config = dict(
    n_layer=13,
    d_model=448,
    n_experts=40,
    experts_per_token=3,
    d_expert=144,
    d_shared_expert=0,
    activation='geglu',
    moe_layers=[1, 2, 3, 4, 5, 6, 7, 8, 9, 10, 11, 12],
    router_score='sigmoid',
    normalize_top_k=True,
    routed_scale=1.5,
    balance_loss=0.00281,
    balance_bias=True,
    init_std_router=0.0107,
    lr_router=0.000312,
    vocab_size=32768,
    norm='rmsnorm',
    norm_eps=1e-06,
    tie_embeddings=True,
    optimizer='muon_hyperball',
    lr=0.00808,
    beta1=0.95,
    grad_clip=0.5,
    batch_tokens=[65536, 131072, 262144],
    seq_len=1024,
    train_tokens=483200000,
    steps=3305,
    dataset='wikipedia_en',
)
Below are experts of layer 7 (counted from 0) of a mixture-of-experts language model. Rows are named router (the router's row for the expert) and show model dimensions 288-319. Each number is 50 + 15 x the weight over its row's rms, rounded and kept within 0 to 99.
After each expert's rows: a language model's description of what the expert responds to. This comes from a sample of Wikipedia text that the model never trained on.

# expert 24
router:27 54 60 48 52 47 52 59 85 63 50 64 39 42 54 37 60 36 37 55 11 63 40 24 05 52 43 45 56 78 40 56
Single capital letters starting a name after of, a table pipe or list dash, such as of H(awaii), | C(urfew), - Al(an).

# expert 13
router:61 54 65 60 29 55 68 51 75 67 36 62 23 37 43 36 61 33 39 71 51 27 72 50 36 51 43 35 60 59 58 49
Commas and coordinating words joining items or clauses, such as and, or, &, but, often fused to a word ending (le,).

# expert 7
router:43 63 76 69 55 45 67 33 69 61 53 67 39 44 29 49 56 27 49 75 56 41 51 49 38 71 49 32 61 67 43 32
Common nouns naming fields and institutions, often inside proper names, such as Award, music, government, law, Society, Administration.

# expert 22
router:58 64 70 14 56 60 41 58 57 54 43 73 34 06 36 51 50 52 43 79 62 33 48 50 46 59 53 35 46 50 48 33
Sports tables and scores: club name parts (United, Town, FC, Maccabi), position cells (| MF, | DF), digits, dashes.

# expert 10
router:36 55 63 42 60 49 72 47 63 65 41 52 27 41 68 38 64 33 33 66 47 51 27 39 53 51 53 36 54 73 21 42
Line breaks, sentence-start In/The, list dashes, and small function phrases like in a, is an, ) is a, in this.

# expert 25
router:49 42 56 60 53 62 57 36 64 66 61 62 28 21 24 38 62 28 46 94 45 39 68 20 19 57 24 56 65 82 47 64
First digit of years like 1957 or 2002, plus biography phrasing such as He was, served as, was appointed.

# expert 37
router:28 63 42 50 51 86 62 31 71 52 62 61 37 58 27 33 56 32 27 68 69 63 43 56 21 49 52 38 57 70 26 51
Words in sports and award results: World, Open, final, Best, ordinals and event names, such as won the, opening bout, Long jump.

# expert 33
router:32 57 54 37 45 26 45 51 69 57 53 63 65 38 43 47 80 22 35 55 56 37 44 42 59 85 44 43 51 70 47 27
Later Latinate or Greek pieces of technical words in chemistry, biology and taxonomy, such as -idae, -ium, -ensis, tyros-ine, -ogen.

# expert 23
router:42 65 64 60 52 47 71 51 47 52 58 64 47 43 48 57 78 44 51 46 55 38 15 56 39 67 46 19 62 57 51 17
Line-starting field labels, colons, pipes and coordinate symbols in infoboxes and tables, such as "- Born:", "- Coordinates:", Budget, ′, °.

# expert 20
router:28 59 67 43 32 23 47 52 66 53 44 52 50 38 42 29 50 54 35 65 61 41 50 64 49 52 31 34 81 58 61 31
Ending pieces of foreign or unusual names, places and taxa, such as -ia, -shire, -ville, -ara, as in Silesia, Kakuma.

# expert 19
router:43 57 75 37 56 62 41 46 52 44 25 41 36 48 34 39 57 39 40 96 64 41 54 34 32 68 51 43 43 57 48 39
Country, city and nationality names and Germanic or Slavic surname pieces, such as German, London, Leipzig, Glasgow, Roth.

# expert 9
router:56 90 33 49 75 59 64 44 47 73 78 51 32 32 24 20 77 39 34 44 48 42 31 49 41 64 54 22 83 72 41 51
Middle fragments of proper nouns and rare words after a capital letter, such as P-for-zheim, P-ug-lia, plus decimal digits in geographic coordinates.

# expert 21
router:27 71 61 49 42 52 54 49 68 44 57 53 35 30 36 43 90 14 30 51 49 47 51 54 31 63 58 39 48 58 47 34
Punctuation between numbers in tables and lists: pipes, en dashes, opening parentheses before years or conversions, semicolons, such as (1976), 3–0.

# expert 3
router:43 51 63 34 42 33 73 45 46 61 51 42 25 31 41 56 80 44 55 62 63 41 53 50 45 81 60 39 45 71 41 68
Sentence-final periods, often fused with word endings (s., ed., )., ".), plus paragraph breaks, heading markers (==, ===) and opening quotes.

# expert 35
router:37 48 41 55 65 55 46 46 56 38 42 60 27 38 52 13 35 45 42 70 62 51 05 55 25 59 56 63 39 68 56 35
Accented letters and Romance or foreign name pieces, such as é, í, de, French, Jean, Marie, plus country codes like FRA and ITA.

# expert 11
router:29 52 49 51 44 39 58 40 51 57 54 61 19 54 48 34 58 29 29 61 39 37 55 44 21 52 62 40 52 52 57 52
Determiners, possessives and adjectives before a noun, such as new, several, other, their, similar, numerous, often after a, with or of.

# expert 39
router:40 48 44 50 59 42 57 39 50 67 48 87 29 68 39 51 60 26 36 61 29 56 43 33 36 35 60 30 34 56 59 24
Prepositions following verbs or participles, such as to, in, by, from, with, on, as in "produced by", "headquartered in".

# expert 17
router:36 35 68 48 51 50 47 51 68 55 24 59 57 43 52 47 99 32 42 70 56 41 48 36 53 71 48 28 42 59 52 34
Short consonant-vowel pieces inside names and uncommon words, often transliterated or foreign, such as D-and-ies, En-l-ai, hol-ob-iont, Pang-il-inan.

# expert 31
router:35 68 52 63 43 65 69 44 46 58 61 65 32 54 53 41 89 50 47 69 59 31 44 48 33 65 27 43 50 47 64 43
Pronouns, relative words and subject nouns opening a clause before its verb, such as he, it, they, which, who, "The firm".

# expert 2
router:69 49 69 51 51 53 55 47 66 46 44 74 57 39 12 64 72 54 57 54 32 50 35 47 20 50 47 43 42 64 60 35
Wikipedia markup such as == heading markers, table separator rows |---|---|, and table header cells like Party, Votes, Notes.

# expert 15
router:24 55 38 42 27 53 45 35 51 59 53 58 63 34 33 55 60 33 53 56 62 64 25 49 35 75 59 45 49 54 44 40
Numbers, percent cells, pipes and party words in election result tables and census demographics, such as Republican, % |, U.S., children under the.

# expert 38
router:47 73 55 38 55 66 60 32 36 51 71 51 36 46 51 34 49 28 52 47 54 26 58 36 61 75 57 38 48 99 32 53
Action verbs and their stems before -ing or -ed endings: attack, kill, cut, turn, blow(ing), catch(ing), collaps(ed), mov(es).

# expert 8
router:51 52 49 51 47 54 55 65 50 49 56 49 49 43 35 17 73 29 47 63 57 40 36 44 33 51 39 56 53 58 56 27
Table pipes, commas, colons and prepositions before a number or date, such as On October, in 1587, October 15, 2021.

# expert 1
router:42 62 56 54 41 58 52 31 63 66 50 49 41 63 38 14 88 35 36 75 62 43 65 47 46 56 70 18 62 59 08 48
Opening consonant or cluster pieces of words split into several tokens, often lowercase common words, such as t(ender), pl(ays), sl(ogan), sc(ares).

# expert 30
router:14 40 48 57 55 50 76 42 92 68 36 40 60 24 57 49 52 33 57 68 36 46 50 51 27 75 40 23 47 63 32 71
Single capital letters starting acronyms, words, or parenthesized abbreviations, often after a line break or "(": (E)PFL, (F)P7, A year.

# expert 27
router:57 35 46 43 70 80 83 42 62 68 62 43 31 49 29 40 54 24 47 78 32 38 49 54 46 53 49 33 40 55 41 07
Military units and hardware, plus engine and technical words, such as Army, Regiment, Corps, aircraft, armored, Navy.

# expert 12
router:36 70 59 54 60 55 57 43 76 63 50 69 54 38 36 41 36 41 40 71 65 41 59 53 28 39 47 24 67 64 32 54
Nouns and pronouns right after prepositions in narrative prose, especially places and time words, such as at night, City Hall, Street, him.